config.toml
n_layer = 8
d_model = 192
n_experts = 256
experts_per_token = 8
d_expert = 32
d_shared_expert = 64
activation = "gelu"
moe_layers = [1, 2, 3, 4, 5, 6, 7]
router_score = "sigmoid"
normalize_top_k = true
routed_scale = 2.83
balance_loss = 0.00229
balance_bias = false
init_std_router = 0.0107
lr_router = 0.00115
n_head = 3
n_kv_head = 3
head_dim = 64
vocab_size = 4096
norm = "layernorm"
norm_place = "pre"
norm_eps = 1e-05
positions = "learned"
qk_norm = false
attn_scale = 0.125
tie_embeddings = true
parallel_block = false
init = "normal"
init_std_qkv = 0.0286
init_std_o = 0.00714
init_std_up = 0.0286
init_std_down = 0.00391
optimizer = "adamw"
lr = 0.00202
beta1 = 0.9
beta2 = 0.95
weight_decay = 0.0
lr_head = 0.0111
warmup_steps = 309
schedule = "wsd"
decay_fraction = 0.576
decay_shape = "pow"
final_lr_fraction = 0.0
batch_tokens = 65536
seq_len = 1024
doc_mask = false
train_tokens = 459200000
steps = 7007
dataset = "wikipedia_en"
Below are experts of layer 5 (counted from 0) of a mixture-of-experts language model. Rows are named router (the router's row for the expert), up (a neuron's input weights, with its number) and show model dimensions 0-191. Each number is 128 + 32 x the weight over its row's rms, rounded and kept within 0 to 255.
Before each expert's rows: "gets" lists some tokens that make up at least twice as much of what it gets as of all text; "mostly gets" lists some tokens that are sent to it at least half of the time. This comes from a sample of Wikipedia text that the model never trained on. Tokens count by the router's weight.

# expert 184
gets: "0", "1", "9", "2", " ", "8"
mostly gets: "ording", " addition", " example", "formation", " order", "sequ"
router [128  67 149 116 120 147 108 115  88  40 109  88 156 163 121  75  73 126 108 152 119 176 106 192 156 120  98 132 134  98 148 124 119 122 187 159  91 165 169  88  50 134 110 197 114 105 141 130  76 111 156 147  99 115 150 124  78 122 118 163 137 114 178 170 135 177  88 102 167 130  96 136 105 134 102 190  81 156  79 152 167  89 165 150 126 150 184 114  55 108 126  70 136  80 129  95 136  88  91 143 127 102 117 149 177 101 148 111 127  90 162 158 130 185 217 119 147 130 136 119 151 132 164 139 127 142 124 108 128 143  66 106 124  69 148 146 153  91 186 168 147 176  85  96 106  87 124 118 123 121 108  89 120 142 165 141  87 142 171 133  88 117 136 150 141 122 140 120 106 156 155 133 193 117 107 100 149 140 111 135 104 109 105 162 101 167 137 130  40 140 145 183]
up0 [ 99 143 174  71 129 121 106  92 101  94 141  81 157 170  42 179 151 113 116 133 104 168 164 138  86  76  98 141 168 135 119  83  98 152 205 200 106  81 122  81 128 127 136 116 143 141 160  70 125 128 134 157 124  99  97 129 100 111 154 178  96 123 124  92 126 142  94 132 155 127 134 113 143  48 121 167  47 145 120  98 163 162 124 192 122 147 123 142 144  96 165 147 144 107 129 134 134 135 130 102 131  98 146  91 187 117 124 131 132 106 121 209 126 149 137 142 124 160 125 201 137 166 144  65 146  86 103 181 141 100 174 121 135  88 124 146 216 124 149 145 147 132 150 126 114 174 133 135 124  60 107 147  73 126 128  90 164 151  94 138 145 181  76 111 153 106  84 153 105 132 120 121 195 118 145 107 100 139 113 118 163 115  72 215  89 136 122 117  95 148 152  83]
up1 [108 121 142  92 149 121 123 141 146  96  79 100 138 174 113 112 165 123  82 158 166 155 143 154 146 207 128 132 133 182 137 151 169 155 126 102 145  70 122 109 136  85 152 187 153 112 112 139 155  77  78  93  72  99 116 149 159  94 104 204 155 128 155 186 139 138 161 136 156  40 128 163  77 124 108 157  38  89  94 152 103 160 148 125 122 151  74  70  88 125 143  54 128 117 113 124 117 163  99  79 183 127 131 188 106  94 133  93 165 152 171 145 123 177 140 155 160 118 139 129 116 125 126  90 149 155 123 116 142 139 170 116 140 146 153 107 111  78 163 127 104 193 149 130  75  64 106 169  92 133 109 142  89 117 164 119 156 107 110 175  96 144 214 156 124 129 113 113  89 102  91  87 116 128 117 196 187  87 133  82 124 134 106 127 140 118  99 153 139 122 128 144]
up2 [115 134 124 154  82  96 129 125 172 111  74 160 194 114 119 129 141 135 164  67 118 139 135 119 130 125 111 154  71 119  74  87  95 133 129 157  36 161 156 134 108  77 145 118 190 147  84  96 103 119 204 130 139 111  89 145 176 210 137 132 145 127 199 159 157 131 122 138 144 132  98 114  84 131 150 148 112 108 116 110 149 145 123  97 139 122  94 120 151 133 110 148 117 106  80 149 149 123  91 134 121 133  54 132  83 160 118 161 137 102  79 123 173  69 113 112 127  79  98 103 154 115 150 116  78 136 126 151 109 138  96 117 186 121 185 166 147 117 177 139 153 126 135 159 100 114  64 150  84 120 145 141 166  83 107 131 133  89 214 108  99 126 153 110 129  87 126 170 157 158  76  75 187  97 169  72  63 130 106 145 165 136 183  58 101 157 159 172 115 145 108 128]
up3 [159  95 183 111 105  94 100  95 102 120 127 122 142 108 137 108  90 152 144 197 139 113 136 180  99 125 124 134 141 133 152 157 101 157 180 107  82  96  96 127 110  94  97 174 129 127 179 115 157 158 151 159 101 111 168 138 121 122  70 142 160 145 120 149 137 109 153  51 145  50 114 135 169 145 128 209 106 143  84 171  72 115  94 214 158 170 162 130 120 120 131 105 136 154 101 120 136  81 114 163 140  46 135 140 139 134 122 103 153 112 119 127 129 162 108 128 133 132 129 128 152 103 148 140 124 110 108 130 115 139 152 122 188 175 184 141 146 131 155 167 214 174 102 126 180 111 115 146 155  76  67  58 130 125 147 134  81 190 115 154 103 130 147 138 135 137 127  87 114  85  95 113 111 139  55 135 186 147 124 128 129 149  70 118  80 162 110 121 115 163 164  14]
up4 [138 107 112 135 108  81 142 146  93 111 105  94 101 155 159 145 135  79 172 137 165 126  88 145 137 115 182 146 126  83 106 193 133 131 115 152 106 114 122  98  66  97 104 136 100 153  97 192 143 124 141 105  99 111 102 159 146 152 169 121  83  96 144 134 124 138  94  93 125 110 140  95 204 100  55 176 118 187 166  97 185  91 138 155  74 106 170 132 114 167 122 162 119  53 142 113  65  80 126  97 131 113 132 175 157 125 135 101 171  67 159 159 109  96 139  64 185  92  91 122 131 171  81 114  93 144 142 169 108 123 106 143 156 103 169 141 210 121 151  93 139 150 113  81 176 176 165 157  67 113 167  95 165  98 116 128 158 151 170  96 197 124  71 166  82 117 124 162 134 130 102 141 161 163 142 119  98  98 114 170  88 146 136 164 117 134 171 122 151 133 106 140]
up5 [125 145  88 134 128 108 135  90 120 167  79  46 125 142 171 141 114 151 145  95  70 122 137 108 137 118 157 182 145 114  52 219 116 131 178  85 108 139 100 140 139 127 199 149 112  91  83 143 112 137 127 136 182 146  87 130 186 168 127 164 128 159  89 126 144 102 114 145 164 100 112 108  75 160 146 129 151 110 120 128 125 163 110 151 138 101 100 142 157 162  83 138 131 153 101 133 180 162 136 144  56 247 152  85  82 111 108  98 183 170  84 155 108  99 128 123 184 147 147 131 160 167  93 117  96 133 145 116 134  65 143 128 142 159 156 129 116 112 104 137 105  84 133 122 153 174  66 153 108  88 145 123 111 136 176  99  88 142 147 136  87 134 128 164 145 135  96 101 122 111  59  83 163  94 119  86 172 120 126 129 116 109 119 108  99 190 120 118 132 160 188  53]
up6 [125 143  91 153 174 123 114  81 127 103 122 104 164 138  79 171  72 130 110 161 103  63 115 122 145 112 155 149 163 111 119 108 128  64 212 154 130 129 137 166 105 117  72 182 153 129 111 189  62  94 146 146 110  80 146 123  83  55 115 136 123  64 170 132 114 157 106 131 134 170 115 139 111 132 121 144 162 124 119 145 166 112 160  53 110  99 147  70 150 140 141 116 126  90 122 127 129 108 116 133 121 157 113 133 104 151 133 185 162 125 117 100 106 128 189  77 145 117 155 157  77 185 142 146 100 113 171  80 165 128 161 121 111 119 143 116 134  86 159 186 175 167 120 122 103 179  52 163 112 148 154  95 100 172 136  67 132 155  71 134 107 179 144 145 166 103 130 156 138 144 142 121 119  53 140 118  97  86 109 127  92 138 128  87  57 155  93 153  39 159 130 140]
up7 [ 65 112 129 126  93 131 134 141 155 124 139 156 154 185  74 133 146  93 120  93 185 218 166 185 115 150 112 130 150  73 120 147  69 113 172 118 110 153 128 162 123 180  56 165 148 114 136  68  99 132 116 137 130 131 150  89 103 185 128 160 125 132 156 165 139 132 145  85 127 121 109 176 163 113 144 203 135  99 172  76 130  76  81  82 146 107 185 150  81 110 125 192 134 149 157 122  75  82  75 188 165 109 121 138 134 107 119 115 133 113 153 168 148 168 135  90 113  72 124 148 161 127  73 122  95 150 155  98 163 147  74 117 138 115 156 146  77 118 135 103 178 180 134 109  73 130 101  98 146 112 100  65 125 132 134  55 100  96 127 115 102 136 143 144 113 148 128  93 127 140 135 117 118 162 121 127  58 132  80 133  82 117 143 141 198 200 122 119 138 132 131 163]
up8 [146 100 102 131 101 149 127 166 111  48 135 104 148 140 143 115 150  85 151 145  69 153 101 172 104 115 105 191  85 149 107 102 164 140 156 119 140 173 147  78  70 122 124 150 184 105 139 158 109 114 187 131  81  79 127  75  49 135 187 167  96 148 170 164 133 164 106 155 150 157 151 144  68  91 108 188 127 132  93 119 153 116 130 133 150 130 188 153  45  91 133 121 108 150 150 153  87 130  67 166 117 131  88 200 127 143 111 170 100  86 125 171  75 119 122 107 146 108  93 137 130 148 162 122 116 158 105  90  98 191 116  85  67  74 148 148 191 112 143 148 116 208 135 170 118  88 158 135 125  83 108  95 149 138 115 148 145 122 155 123 141 127 111 189 122 108 140 122  94 171 144 155 140 148  91  76 107 145 134 129 144  93 180 160 132 125 153 119  82 146 179 143]
up9 [109 148 176  99 107 110 100 108 102  60  77 129 157 148 110 127 129 131 158 161  80 153 127 132  75  81  96 152 172 149 170  69 144 107 178 153  94 113 143 114 120 103 131 130 148 122 179 148  72 147 129 162  95 130 158 111 114 147 124 163 128  99 118 119 167 127 160 156 159 118 137 166  78 135 109 178 119 140 133 139 164 127 148  91 163 176 181 116  53 145 192 105 112 157 108 123  98 135 175 114  97 101 188 197 110 134 115 121 142  74 131 136 190 179 121 152 137 143 120 136 187  98 183  76 105 161 138 108 192 129  80 139 187 100 155 104 164 144 177 166 131 122 124 149  88  75 144  91  96 132 115 140 116 132 122  84  94 128 101 110 108 102 191 157 127 217 160 112 115  90 141  51 154 135 117  70 117 113 129 101 141  97 132  94 164 117  34 131 134 126  81 131]
up10 [138 134 180 109 129  99 135 169  81  96 116 151  96 105 135 104 110 132  91 143 128 128 103 216 130 199 133 152 132 114 199 141 164 113  85  81  35 110 127  65 104 149  98 120 117 106  99 178  84 153 133 132 157 158 131  97  78 139 111  81  73  87 144 125  80 154 139 120 121  98 111 139  91 121 138  93  83 117 114 127  78 106 122 107 122 107 158 146 130 149  94 145 157  98 115 138 155  50 137 169 173 115 148  97  77 151 152  90 170 151 125 112 123 126 122 155 154 174  87  85 117 165 156 111  91 166 198 144  97 135  89 110 117 127 136 111 156 197 129 198  93 154 108 130 151 128 128 150 180 142 141  90 138  88 114 131 122 221 150 137 137 138 169 105 176 107 208 120 150 101 123 107 179 135  86 124 156 127  99  75 184 137 121 101  86 144 151 147  58 132 116 142]

# expert 239
gets: "-", "–", " -", "/", "===", "===="
mostly gets: "-", "‑", "–", "====", "−"
router [161  85 132  93  95 118 111 134  72 115 117 102 145 135 148 103 137 160 130 142 123 125 119 115 117 143 134  84 130 133 153  79 160 122 183 135 123 166  85 152  79 140  92 162 126 135 142  45 101 132 136  74 126  88 151 110  99 169 174 160 109 152 174 142 126 193  83  77 168  80 116  85  80  89  95 106  91  50  84 151 128 143 163 165 127 169 130 150 150  98 125  95 112  99 116  83  61  62 109 146 119 144 100 142 113  93 146 176 124 130 176 115 152 109 181 102 158  97 178 155 105 207 117 167 131 159 155 103 122  73  91  83 134  95 146 142  97 123 155 192 151  91 169 109 167 138  87 129 122 169 114  76 127 126 141 205 144 111 171 144 169  82 183 167 130 108 154  94 154 162 148 133 136  74  78 151 156 152  78  89 141 182 119 127 145 168 120 151 118 125 121 113]
up0 [129 152 101 182 169 151 108 173 105  95 107 115 136 161 154 105 148 114 151 138 134 121 123 123  98  84 146  98 110  64 133 134 148 158 118 157 131  97 149 146  95 118  23  86 162 117  43 134 182  78 131 212 133  95 106 159 158 136 128 170 110 129 133 120 140 136  84  59 146  93  97 176 123 169 139 162 130 110  90 143 195 152 148 134 114 140 188 120  70 176 165  66 157 151 116 137 139 121 145  95  92  95 104 149  68 101 124 137 104 116 142 161 137 149 132  90 135 120 143 107 160  56 141  82 139  76 114 117 133  95 130 167 125 104 130 131 156 117 151 121 143  92 101  72 130 150 108 113 100 177 121 114 199 175 157 141 162 118 175 120 129 131 108 149 104 169  95 163 123 152 129 138 120 162  64 102 167 146 166  66 112 153 119 143 211 159 160 163 143 181 169  80]
up1 [105 117 113 140 128 157 135 172 104 102 134 135 199  87 113 129  98 157 114 143 154 113  35 130 118 172 127 192 138 168 175 112 144 118 128  92  65 170  62 145 120 131  78 144  62 124 139 109 113 116 136  66  57  97 104 142  93 119 127 145  60 147 159  38 126 120 127 117 104 118 121 141 135 138 123 110 143 129  85  86 146  96  88 148 112 126 141 140 107 108 171 178 107 131  98 146  98 142  92 178 123 160 153 170 183 134 152 215 181 132 156 155 157 121 107 123 115 146 139 166 104 117 163 141 166 135 137 100 127 167 158 135  91 140  67 156 149 171 119 127 141 125 154 157 106 146 111 133 161 138 167  64 153 121 109 128  93 161  66 169  83 115 115 132 150 152 171  72 144 166 197 101 133 184  61 138 112 186 131  99 109 141  98 173 182 126  70 106 102 138 133 130]
up2 [133  97 119 147 185 122 112 199 170 107  94 131 131 116 121 102  76 136  84 201  65 130 134 114 119 126  76  95 114 187 183  83 176 190 123  98 130 119 123 132 139 133 136 129 170 117  61 122 155 127 105 117  38 121 139 144 132 101  72 104  91 117 156 146 156 114 163 106 138  87  47 138 157  78 166 140 168  86 157 119 141 113 157 131 146  92 132 116 114 122 131 184 103 191  74 151 131  96 130 144 146 105 134 125  94 101 120 153 142 194 120 139 177 131 161 158  97 160 144 135 139 126  92 169 111 161 154  79  92 136 109 135 110  96 121  46 188  95 145 110 154 137 166  86 119  98 154 185 109 151 122 134 107 141 139  79 143  92 149 146 132 142 145 124  99 142 142  63  86 120  80 128 126  82 101  88 149 131 186 138 123 168 210 173 186 144  98 148 154 152 103 142]
up3 [184 148 110 122 121 159 117 110 151 117  91  87 102 142 119 119 135 116 121 115 133 133 148 130  77 149 130 135  89 175  96  87 137 105 143 104 137 126 102 108 113 148 130  86 125 104 101 156 199 128 185 232 140 125 119 131 148 101 111  85 133 144 143 119 127 140 140 142 139 163 117 157 155 134 102  86 136 142 123 139 120 154  57  82 141 148 163 111 132  81  87 123 163 131 136 109 112 184 230 212 152 131 110 182 170 116 110 155 175 180 117 122 152 175 114 166 106  34 140  92 108 102 120 139 116  93 147  95  77 103 164  92 116 123 119 129 155 149 146 121  97 151 135  75 126 145 199 145 221 101 110 131 109  86 159  91 138 108 110 117 101 200 101 115 145  82  82 115 118 152 115 147 114  79 123 116 179 107 138  84  90 236 116 107 102 153 111 160 135  90 129  99]
up4 [ 87 101 141 144 137 137 111  94  96 105 136 116 169 135 105 125 176 156 202 175 147 122 101 120 160 128  68  99 135  98 136 150 143 126 206 141 125 138 124 139 139 111 113 129 146 137  70  97 122  85 143 140 138  50 130 112 118 121 145 111 125 111 217 104 118 148  85  96 148 117 151 131 121  98 105 133 143 132 121 177 110 118 118 121 122 139 171 148 130  71 126 115 156 119 146 122  99  65 220 146 120  78 108  95 125 134 136 203 105  79 133 185 106 150 168  49 109  68 112 175 136 160 172 175 133 118 109 110 124 138 146  90  98  77 194 127 113 137 164 132 160 103  75  86 151  84 128  88 116 118  87  91 143 123 138 117  79 113 180 166  50  67 155 143 172 101  65 128 117 117 126 164 179 139  87 166 154 105  65 138 129 134 138 139 145 194 109  94  95 164 104 126]
up5 [134  79  75 146  93 166 147 178  42 114 135 141 146 146 126 104 118 133 124 120 147 147 111  97  97 134 150 157 114  95 122 111  74 107 164 176  60 145 124 163 109 175  50 185 149 135 165 120 101 145  86  93 116 105 170 146 133 183  96 194 134 133 189  92 188 146  92 160 135 123  87 210 156 138 168 144 139 190 133 121 168 136  90 120 134 117 141 104 126  89 162 116  77 143 153 126 123 120  87 114 132 110  90 127 101 125 136  96 113  69 152 116 136 156 145 116 172 175  89 164 126 116 164 127 191 156  81 165 110 115 135 147 143  59 136 107 115 118 145 141 122 144 164  95 153  77  88 168  72 132 128 105 149 132 133 151 135 107 113 125  94 110 118 151 122 147 178 142 142 150 144  83 226 148 106 145  75  87 161 101 121  63 112 110 180 124  55 177 106 110 143 110]
up6 [ 92 138 131 120 135  35 122 171 111 101 106 106 188 139 148  90  78 183 156 108 178 141 166 150 120 124  99 145 157  90 155 129  96 147 116  89 149 126 137 119 128 134  93 114  86 128  37 145 163 180 128 147 146 169 151  55 142 143 121 222 126 173  91  86 120 131 114 128 152 113  88 154 139 135 173 155  74  76  88 134 127 170 195 131 104 161 151 143 112 184 107 104 122 152 104 105 170 141 161 176  94 100 148 107  98 158 129 142 193 140 209 154 121 114 121 160  36 132  49  96 164 104  83 116 143  94 116 133  95 105 146  84 172  99 107 133 121 162 149 105 142 158 112 108 121 149 173 125 117 152 108 120 112 174 130  71 126 108 144 125  94 148 131  83 145 184 109  90  68 101 128 136 115 157  71 133 141 153 116 137 143 110 161 164 152 151 154  92 125 110 149 150]
up7 [113 162 151 107 156 151 110  86 106 129 117 118 125 167 137  53  67 151  94 176 150 117 147 140 149 130 124 133  82 168 124 127 150 142 182 148 129  85 159 139 108 110 142 188 144 124 118 129 114 115 138 131 131  87 128  44 100 116 162 144 193  38 147  87 151 135 101 148 147 144  98 165 130 132 121 133 142 160  82 161 141 101 171 107 143 145 148 129 135  85 146  30 160 143 148 141 155  85 142  72 114  95  97 138 103 121 108 140 114 161 128 114 180 131 162 101 168 104 155 149 125 159 134  96 101 110 119 105 104 118 105 137 201  91 148 130 158 131 138 171  68 228 120 138 130 162 206 160 141 119 138  97 106 133 136 185  72 126 152 163 164  34 135 123 105  97 141  91 145 135 109 114 119 168 162 117 115  61 168 135 116 139 160 111  59 137  85 140 124 109  44 140]
up8 [128 125 161  53 104 103  93 129 140  88  85 116 154 129 195 129  87 145  79 105 131 134 131 153 177 175 190 243  84 132 116 121 123 120 165  86 121 109 209 138 105 122 187 134 108 125 107  96 121 141 105 134  61 137  74 112 175  74 114 150 117 164 142 159 102 137  97  83 142 125 125 173  86 134 118  86 109 180 118  75 204 120 146 148  98 162  90  98 119 107 118 157  99 179 115 123 117 160  92  92 160 191 165 169  82  93 151  97 142 112 113 141 174 150 136 159 126 125 102  49 104 154 117  69  64 196 152 166 111 154 145 102 132 156  88 139 122 149 118 127  88 110 124 164 154 150 120 187 125 119 124 118 188 107 147 162 180 117 161 144 105  89 105  81 128 109 121 113 100 122 116 147 175 117 151  93 109 130  93 168 143 127 110  98 142 151 121 124 129 137  98 145]
up9 [139 119 128 130 111  76  85 108 121 140  99 134 153  87 113  84  90 169  90 125 140 135  86 146 185 102 159 121 127 147  96  89 140 102 135  83 109 156 131 130 122  96 128 120 120 139 113 106 155 185 144 179 100 174 112 109 130 100 100 140 142  98 193 142 102 153 163 129 116 224 127  99 120 178  93 101 130 147  99 168 205 148 167 154 143 157 129 133 140 146 103 214 136 109 109 157 112 166 187  92 160 145 135 128 179 170 130 141 195 147 110 150 120  92  90 146 143 157 116  60 113 171 111 114  59 180 174  81 122 153 174 116 103 164 119 101 123 149 141 114 142 126  30 110 121 148 111 118 168  63 114  45 123 126 134 144 127 117 122 159 113 143 155 182 158  90 189 104 139  84 131 108  90 124 153 103 152 199  93 143 113 127  89 103  90 118 110  55 127  89 121 122]
up10 [138 119 133  81 188 144 133 207 131  60 126  90  92 136 146 127 145 158 175 106 123 120 123 112 122 115 114  70  93 116 172 123 114 116 150 166 149 112 135 183 129 138 149 175 128 121 103 133 131 120 145  81 158 109 166 128 106 177 133 174  85 153 109 148 117 150 147 146 146 102 143 134 110 185 107 160  65 105  49 144 196 124 189 103 139 199 136 110 139  98 153  67  86 141  58 135 115 133 117  99  84  76 136  94 130  87 150  78 104 127  62  97 118 134 191  73 166 117 161 120 141 107 108 134 145 107 150 103 146  76 116 150 163  34 161  90 116 132 168 116 104 142 114 126 127  78 113 134 103 128  80 118 194 190 115 114 128 102  93 123 128 131 136 121  96 118 130 170 179 149 112 162 187 163  98 104 165  93 183  73 137 130 131 102 105 145 184 163  95 110 142 101]

# expert 110
gets: "1", "2", "0", "3", "4", "5"
mostly gets: "3", "4", "2", "1", "5", "6"
router [166 139 137 110 145 126  68 130 147 100 127 138 128 167 127 111  98 115 111 118 164 173  64 165 148 158 124 114 155 143 146 116 103 131 133  99 130 130 108 119  71 205 170 145 188  87 103 124 129 114 134  71  60 134 116  99 101 139 137 110  82 129 133 125 113 255  97  46 128 105  95 102 153 101 141 185  94 116  98  97 143 156 137 129 149 117 142 107  95  97 136 126 160  53 155  83 141  67  97 138 108 145 152 159 104 111 141 165 131  83 143 109  80 145 172  99  76  70 183 112 125 175 158 122 102 141 177 150  86 101 148 106  91 121 129 137 155 111 185 113 100 120 160 137 100 133 157 141  98 182 166 142 132 144 160 102 172 143 158 146 133 107  61 116 120 123  99 110 145 115 214 110 122  89  90 132 137 139  76 142  87 145 156 144 166 177 108 161 104 105 154 188]
up0 [132 121 151 117 148 138 100 109  41 150 123 128 111 135 164 169 162 133 129  85  92 200 102 125  60 128 135 131  60 104 106 115  68 127 118 133  98 109 150 146 118  79 179 129  85 126 157 143 177 182 153 109 167  93 125 117 122 123 132 166  59 134 160 151 123 112 101 114 123  99 178 107 107 207 135  48 130 136  86 133 110 120  90 130 123 169 106 143  99 180 133  91  89  95 111 151 164 109 117 163 130 136 112 118 157  72 119  99 139 152  66  83 144 140 165 160 175  75 159  75 137 143 142  94  59  78 136 169 122 110 115 163  89 142 138 119  96 136 129  95 140 127 163 161 113  87 128 115 137 102 153 139 144 143 160 133 118 138 158 104   9 186 172 132 162 131 161 112 109 168 146 184 116 100 140 156 167 165 132 184 114 144 144  80 145 155 103 108 128 155  57 135]
up1 [141 188 101 140  94 122 111 109 125  96 145 140 133  69 130  70 111 164  96 112 145 147 105 130 176 195 158 157 123 127 103  64 129  63 121 132 114 172 126  93  73 159  88 141 131 157 167  47  83 136 140 145 105 135 119 108 152 139 134 150 131 169 155 145 107 144 122  92 132 130  75 107 121  60 104 194 163 148 150 102 191 164 142 108  54 103 148 119 154 133 150 117 109 146 120 150 105 126  69 132 158 164  78 184 173 149  99 219 134 121 103 137 117  87  84 151 130 126  64 105 153 131 126 107 153 130 179 134 158 175 153  82 144 139 104 102 145 161 164 182 165 109  94 155 125  65 152 174 143 136 115  81 184 114 130 111 177 137 110 116 181 107 101 100 153 148 131  79 185  87 148  48 130  82 163 161 135 144 135 145 153 129 126  83 105 125 150 178 135 126 158 137]
up2 [117 126  68 132 136  74 115 139 111 107 100  99 132 118 121 163 140  79 132  42 151 117  51 144 117 114  74  88 238 109  79  92 145 111 137  92 101 186 135 108 145 121 137 159  97 108 152 161 181 181 187 127 102  76 104 104 140  98 101 145 117  65 188 147  87  90 171  85 131 130 135 113 146 186  99 132 115 150 150 128 142 101  75 146 136 170 121  95 150 137 112 113 107  88 130  87 150 136 104 133 184 168 135 130 145 163 150 117 117 115  83 116 112 122 135 151 117 109 153 101 127 121  69 173  78 119 110 126 155 112 171 122  97 122 158  71  72 148 113 111 137 185 186 192  88 167 100 141  96 136 126 146 141 162 158 152 146 174 143 132  96 168 120 138 124  91 110 120 134  97 189 133 122 132 145 134 217  64 116  99  72 107 124 126 170 179 107 162 129 144 102 113]
up3 [141  96 162 104 146 175 130 152 111  72 141  94 118  40 114  94 109 108 125 126  60 138  99 151 149 141  89 148  83  96 139 124 122  91 172 132  98 107 178 112 121  63 153 140 110 137  81 121 157 122 143 152 149  70 149 157 118 109 151 152 131  94  94 148 101 158 131 129 139 140 170 102 105 208 162 104 112 180  83 150 115  66 155 186 146 136 107 169 150 153 168  98 110 165 141 153 144  95 145 128 136  85 137 170 143 146 118 141  81 139 102 101 119 138 156  91 133 161 110 123 106 160  40 145  61 118 112 144 140 159 117 123 193 105 156 146 189 176 119 119 176 170 173 135 148 102 108 142 142 150 105 141 174 139 141 158 130 166 161 176 156 118 130 137 151  70 192 126  78  76 187  73  95  95 139 143 170  72 164  80  98 123  82 186 115 117 132  62 134 102 120 118]
up4 [143 130 110 127 158 160 129 150 204  85 143 151 161 144  97 104  94 164  83 136 121 107  98 148 114 147 116 129  75 146 154 107 119 170 135 101 116 127  87 187 127 130 105  54 165 130  88 158 146  95 148 106  87 162 154 130 109 143 135 109 105 154  71 181 107 117 140 141 114 125 114 154 178 132 151 104 145  85  53 130 142 103 178 126 151 151 156 163 192  76 135 152 166 119 127 129 107 138 165 192 113 125 176  96 137 166 111  93 132 181 110  96 142  80 121 132  54 111 133 176 104 128  99  70 123 109 163 142 104 119 136 120 128 121  72 192  98  91 120  97 156 196 146 199 112 137 141 132 115  89 135 121 115 135 128 132 126  95 101 213 144 104  67 136  94 133  67  38 127 204 113 181  98 125 120 126  86 172 135 107 151 128 127 214 116 102  84 146 134 146 128 139]
up5 [161 122 186  93 107 142  83 132  74 124 125 166  99 133 118 127  95 125  96 170 158 125  91 165 112 170 114 158 110 126 158 113 102  62  95 182  94  36 140 182 141 144 134 150 177 135 147 113 183 179 105 129 160  80  97 119 145 127  98 117 157 120 146 127 169 141  74  79 133 137 171 134 157 176 157 110  74 138 173 110 172 142  83 146 120 145  96 106 161 149 147 144 115 197 118 134 138  40 131 123 119  82 148 154 178  52 111 121 151 134 151 134 119 104 169  97 165  68 173 126 143 154 143 150  90 120  92 174 129  62 168 181 114 143 130 105 114 164 175 111 128  84 145  92 125 146 120 127 116 147 118 140 119 105 155 171 140 123 119 162  96 120  63  44 129 158 151 149 186 158 167  62 149 114 140 150 122 103 112 127 187  80 135 136 125 143  80  74 103 134 120 101]
up6 [126 130 146  78 114 130 135 149 126 133 127 117 126 109 154  97 118 146 136 221 165 165  88 131 128 143 152 125 190 123 103 155 119  65 117 122 101 108  85  96  93 142  54  85 160  97 118 177 136  89 103 130 139 119 110 153 100 100 142 106 146  67 106  79 153 109 137 110 127 122 132 147 152 105 133 158 144 131 131 190 105 137 121 166 191 163 154 129 171  94 116 138 128 122 121 114 137 117 207 123 124 157 131  82 216 154 162 116 143 202 158  82 108 164 151 122 120 151 115 180  73 145 127 214 118 130 146 128 172 141 157 106 166  84  87 167  84 151 136 182 117 174 148 117 128 137 170 135  72 172 124 100 148 136 107 183 117 167 119 157 132 104 106 103 100 101 119 136 190  84 130  88 120 186 142  82 169 104 118  70 123 176  88 218  68  98 104 106 131 110 115 108]
up7 [118 212  95 152  77 148 106 115  81 106 120 147 161 124  82  83 160 165 119 152 126 119 136 116 118 104 120 161  95 131  90 159 114 112 180 123  80 153 164  86  76  85  98 154  85 119 128  91 125 143 104 172  80 112 164 218 120 139 109 128 134 125 155  99 118 157  75 140 126  98 112 128 144 181 121 138 186 166 131 132 152 153 157 160 169 123 169 129  40  77 153  74 127 143  95 165  77 159 106 150 163  75 100 144 180 146 119 119 139  92 151 196 133 151 133 119 111 178 127 119 104 102 125 109 131 132 152 114 119 166 142 115 211 151 156 129 135  75 139 175 199 100  70 103 148 146 129 183  97 108 102  61 118 155 132 160  72  79 119 101 107 144 135 160  78  80 124 103 106 171 132 119 110 142  74  98 141 151 186 130 127  70 110 168 130  99 138 125 175 137 136 122]
up8 [136 131  85  93 127  61 123 179 105  70 130  35 161 113 154 174 128  90 136  97 130 134  61 123  77 127 107 104  78  42 142  84 139  86 154 115 122 143 168 166 145 140  98 115 110 131 176 119 101 133 146 129 127  66 181 116 124 114  94 137  93  92 142 101 126 144 136 141 153 143 126  85 107 125  49 189 178 122 150 124 106 103 110 145 138 136 118 100 113 110 147 119  99  89 115 172 130 148  75 162 107 114  74 109 115 159 161  84 121 121  86  61 132 118 116 151 117 120 113 110 142 108  64 171 169 137 119 128 139 190 126 142  67 132 138 160 115  91 135 164 137 182 185 136 167 181 113 203 127 126 107 154 151 141 157 147  87 128 159 141 143 120  90 149  78 122 117 130 123 132  62  68 174 173 121 159  99  57 155 131  45 131 151 135 161 136 160 151 139 132 158 114]
up9 [175 127 125 149 134 153 108  93 142 132 132 137 123 161  88 168 130 116 101 113 157 159 130 148 122  80 104  69 129 108 123 171 152 132 137 164 158 109 150 175 144 122  89 123 132 115 130 171 114  81 116 150 151 126  89 126 124 136 122 139 176  54 135 108 113  98 167 102 146 151 173 168 182 136 161 115  97 194  81  94 129  64 120 135 160 121 135 133 175 130 225 122  84 117 130  88 100  98  55  91 164 146 145 137 118 161 135 127 117  88 167  69 145  98 137 114 154 177 113  44 183 135 107 129 160  87  93  93 109 133 182 163  77 115 122 170 118 169  95  45  98 102 135  71 125 160 145  77  97 110 129 154 136 223 117 121 124 165 164 121  88 161 116 167 123 146  96 175 178 142 127 187 123 130 112 149 118 120  83 114  77 100 130  87  97 158 173  88  94 158 148 127]
up10 [ 89 146 111 125 122 122 115 213 112 100 118 132  94  76 139  66 130 125 137 173 178 165 145 160  92 161  85 188 105 127 137 127  88 171  70  87  92 131  96 130 145 107 147  97 126  95 145 148 141 152 124 148  34 141 132 142 126  94 127 118 125 169 150 108 138 119  91 114 150  63 109 201 128 151 120  75  66  75 109 158 135 121  90 155  65 151  79 151 109 123 186  72  91 163 104  64 100 173 129 101 111 123 128 114 131  64 141 186 133 144 123 111 158 166 103 201 127 128 112 117 133  73 125 170 157 145 114 121 193 167 147 140 160 122  86  73 152 163 157 117 108 129 171 132 157  79 185  94  73 170 117  94 153 110 134 143 134  97 129  98 189 116  97 123 126 131 132 113 113 105 166 125  74 146 150 134 160 116 143 114  96 207 105 142 172 123 105 109 154 148 135 113]